From a checkpoint of a small mixture-of-experts model trained on Wikipedia: 4 picks a token.
Below are experts of layer 10 (counted from 0) of a mixture-of-experts language model. Rows are named up (a neuron's input weights, with its number), down (a neuron's output weights, with its number) and show model dimensions 0-159. Each number is 500 + 25 x the weight over its row's rms, rounded and kept within 0 to 999. Numbers have three digits each.
Before each expert's rows: "comes after" lists some tokens at least twice as common just before its tokens as in all text. This comes from a sample of Wikipedia text that the model never trained on. Tokens count by the router's weight.

# expert 12
comes after: "- ", "\n", "| ", "|", "\n\n", "=="
up0:521484488568512540545522539526511475551484527495514497489488457500502472504480529537513486510533506540514487502478493529500503493482474525464499424479501505543481510479493495536527502518526490500520502481498499523478512491493478547496481528521507471487498491524478522513521491470513483543483508474480541534517467501520520512502466469537459528515512525478502512505494499499464485517499486519498489574541471486535521517505546515448565487495539494527507535502491565491489489478505509
down0:500479484502487501518548481506479519471538496512492492494510488523471515512502477498478512479481490507527454507532497505511475489505480522498518508494481493453466550492487482531498529558513507511508491457450526457584519517481537477473497515510541515491484474533534537503470526535487531467533497503513509493469530488492539484515499508525518505484507550549485471486462523478498484492488491502504522466505510503522508516535493452528449519504472508489510569541530505504503527573506504

# expert 16
comes after: "the ", "of ", "'", "in ", ". ", "a "
up6:484497549526521463508495495486461522506557478496536504487495535453513507543514496486507504513502517504497548524510498504487519512474490514522463474490446502542512481487500427530488506515521534508516469497498507450501497495512566511460472520514470488526546468523519464525528496475477501504516507480463494484517493523513531515465498476522479517533470539524523532526514552482501504504427474508501496517493512468482464493516492545496472489507498479500459497499524517534451476474464515
down6:478492496519475478476460530513490503498492470506511487479468502498488474480480517536489519503522497507535452570499531526488528468541503510478533519521481493477526475507481481492497478500504502476495495486475459498534542544538509510580497501553467505518472419515510505495472508473494496470512502487518494527505497514534502498489536480473497518477474489502496510491456535486504443483528489490470495474491524541504506484473524521456512469519490495460462511492519533521532538569495522

# expert 7
comes after: "of ", "'", "in ", ". ", "for ", "and "
up6:519455508474478495475485529455520479532501473506537508451500460517518490498466521539517503527530501512503495508470512505479475505543493464551572491474505459516478523484507521521520502493444482509518521503514447488495512520486505535509516470503448522480508488523500520513486492481500507493538557533519533496523491472468538489476508502501495491527523521470502455534471521511503469503467510512479540492514525489475560499540474507497461547449537463515518517498462508515513512486515484
down6:492539509448456492495507496493508537507487495546517438513471521483476518549521502511454470463472491516569488484500445459549460554497487498475523485519495500517522496480526510549496514565496526458508511497509500498543504509465510507512471454529498485496515464507488529496497500468472470477489515470471516485519513474522486518525463488517476510480503513519509508447502479485491502512531552518539513501485452500490480511530515499512486468494551512542496534493504502489485483519513499

# expert 14
comes after: "\n", "|", "\n\n", ".", "==", ")"
up6:495507523521495461445523502499499526524473521486515528495506495507452517503497479535495506463537466518504497503488518492523548496463535498505508499496532512497462547530518527510519506521502490545519484482515518444443505541495481525481520509474520517511534476514498521517515506496482495533489511485473486495489436533499518500464469490483426530517559574518501480501474475524518516490523507461509515503468473470503500513540480503468485534528483491492515461513495491430519517524521485
down6:533520451496517437534492515510517503451482471525497483495490472526526451516462513470526513482474522519500454543511520531498480505449500506482513505513555500504495522527489504487505514467471511462503542522483488481525486475526550519488477443510487442525532478529516477514530566498494510492525526511534491510497524489535510534482456516512506474480482474492496449501455477491515465516509513499520513521539482481481493513498509533507483459527549527509514515516510531529488503486532502

# expert 15
comes after: "| ", "(", ",", "201", "–", "."
up0:537466492530461508497485497462465500487468498511513498531524481485517521510542532534520517446470474503486508527518500456493533518527499482520473496536427511510519474518500506513425485523523518486436510516531485492480486483515483472508531527461486512509463554507550502480516556511509515476439503467507500475477495498541491490483496482512469510470497494529479491521551536442482533494494505500502463518488465485480499492504470493497519504509503502530539486474478510502491482510536508
down0:507523512579542534468525505529504460485489564474487481494460504483483532497491508520486506480455511525474491457490445500504487474527500478483508524534458522498491493491506534512480473503526506498501501547562527521493489480505525473552507516465551479477509521468486487524491479472489491479473534548519506470505511531495479536490508537469520458501502540484464492498527501483561497507526503483517514501494517493477492481522490486503520485493561530487504488503531517459479512546481520

# expert 29
comes after: "|", ".", "\n", ")", "==", "\n\n"
up0:433483514521487508487507476477521486475480500510492502504492443506527481502472520497514541492473515490527494541501512506509534488473503482510461473529471458465500512529486526498510526475507504489491504522547512469465521530527510498519514502526529469494520500460478558514536499544521454481514545500466517478489482486507525478453523524525534479481536522492532456530442459478500503502508537475523520522519525454487488537517474472486494501480534493506440507473476533534480477515472517
down0:498461494517516491543529475490527493539515459473531527510536469469479531479502516493505519478529486494500507520498530467487501504442478536490504466499517516485524504479485493520522522529522517509477518500493469531494438493532527486493507504506477548511513491475517516499483511513479502462465541516523476505497496429489527471464565504487490500516510550501525506498526507509515496516440518495532546443527482473506539538499507474514504512489477500510534519476509504487517559501440455

# expert 4
comes after: "the ", "a ", "and ", "The ", "-", "to "
up0:495520505510482484509530507525444488495512498474515503532509494524524507533505506470569477507511470501440496496469552535504515492496497486519534512490526480522467499526476472487489468462489524477474508511474562551481495438455488548502471467519496495554462517504486518498524502528521517496482517478494483479452458474539527568498506511494481502501484525520462494512521498464483493491506505476498461500486530557464513512510493519526493486496516469508515457532491495509515457516527517
down0:488513481510534491517511518565515495475501535509548484514537480509547471506477487494509509501502470489470485464528475501529530494528473518494470464491504507478529477489534477479517497460486531522482496491521489504539491467486499510446518485508492493478514475505482520535482533489516500475448458491478439488544455510512470538513541469458496502515505538487512498532505519465515513573511517517481476516513486505540487491531475503522523493526497488499498499517440461482553475532522454

# expert 0
comes after: "the ", ": ", "- ", "a ", ". ", "of "
up6:503526495558503489510486515481501475510504484504526496507506528497486479468506472533467483513537451552508457493466488531495476529474536479505472505507514492507510532488523516495494527500452545525459542466462508527487503492481484543453519501496450471517535493490481523478472480492523498462489509464493517541523490512519507504503506439524468518540482500486532438552523503503509516471503486473498470496522482530497475469501511520456489524476504507440524521501486526498501561530472515
down6:501493536493489500454475483501503517511487503514486507535486493498481507502476506460496519506485528460500533521504511516521494514548493460484533516471457513501523468531527459517493502517513513477545464505482507554544509503493462513522482532500535497477559494538491497541513470510523482505513486507500469486507513483484475489473525533538509523448522506471517461554509530509561460530530484507496506488495463535529523511490524527498521494488562478533566463469469493505488511503551511

# expert 20
comes after: "| ", " ", ") ", "0 ", "1 ", "2 "
up2:550526504503487531480507495505527503500519513486496498545452504502444549528476472498507512478500494468471459523517539501499468457508454479493519510501547488461493498509489537514456478501525478505516533553480480493531517556464503453490490475551492548520491509510507522500500485498495505495519498479477497446470507524487519478491489460512505528510515522519511537538529508477532538485508488546464486508479523515463540451506471473517499532516540495456490490508464511511506543524490488
down2:457497569479500520483523540560490466535479492494494482515497503502494556454502493487511511486497509459499450492498522500493517506494538485506531511502527477497450474449522469510483496477505496508494511484527508491502478488526462510533477543516480470516488507502525486497522527523478494516440500503551485521518480504496502506486486478487505504482520523484513485492551508503513489507449453529513512541502502480488495525534545472443516452528491518485585480514517545494538488471518494

# expert 18
comes after: "(", "| ", "–", ".", ",", "in "
up2:515471474495520490431498511464461521526503546522508498475487513497485509513506500504482497503480505500495460487496513516431472513465548476498485474474524506526519503472489528484503488512472499470486502495483502462498529506490502474517466556444455517470501456483563492496484497481536486502555479518477482463516504468465494468499459503526510536526533518544486499465442487468491517528464525493519510558484514517468503523486538510516471528515500480497496513507481454511516465504510525
down2:534494531521470495483489511521523499536519481494478494533479488475485509469523518480480520525470542492485513514555471530516480491495476520497522478522541555475505495524545469489514494526516529465513515485525486472560503517552502549468489484519517512476487466504495454460473501480500527539466499525513508518489532538507501505505477520559523534484470552508528487537492466493489489503498493479502486455529466509522500568535477508487487443490517508517538510535522531518513496514511484

# expert 6
comes after: "| ", " ", "0 ", ") ", "1 ", "2 "
up0:485498463477492522472491543521539478500525486490552525515484518511512465489516520511499530483474486465492445504514475491499502527464524500529489530477469508469491491535467517509500495470467477512499494566539484465467544507500499481538495500518496498478513482540499562477479463489493494499512501526498465444442499525537519553488526498549505514488475512506482495474456560522493490501524498527493483461462552503532454486511481536524487516489516492505469478494498490481503484494528534
down0:464529519503480510479551498472511487421497482485455497479542547500523508463505496488492490491513522498437515496489512497518488505487491532528545529508529546486529529554504492502507483508506469464471508483497484543479493486511483513510483494533436515456492482476504469508512511508471499521498543465483505477542530539496516515484516519460470513535474479497517517513482499490499511472500497500556448516500513509436508472479528490551524487481486499479506524506518518549531511531485529

# expert 3
comes after: "| ", ": ", "- ", "(", ". ", "; "
up6:551480495497530470527513483470538531518484505490466489487524499489499464479492485485492515515493485501497506509523572535472469523486505559494508523511435527466461489469498457512494505482534518471488523510533492501501510471486504473526475492462495495526498508492499484454503487482526518447489516515529524545460514536528501510472484558521501485531509499530468482490504478504534487505494460513484526479533519487519501472485495505499540502480495469456494516485480492492463412508440499
down6:537503535552490519523532516516524484497502501510500511503521449558480524492491454506525481483538483507511464464503522522531501490558522512481491501536479471499541480519494479462529518460483519499495499517490461474487507493528551502464501505549568484521489533486485488530496499488488512511477521512494536498476532526486495522488490511554442486508502516515490504505524475485471506498516511541510522526523541498530486473507475550527500476539531485444501505499520514503520504439485453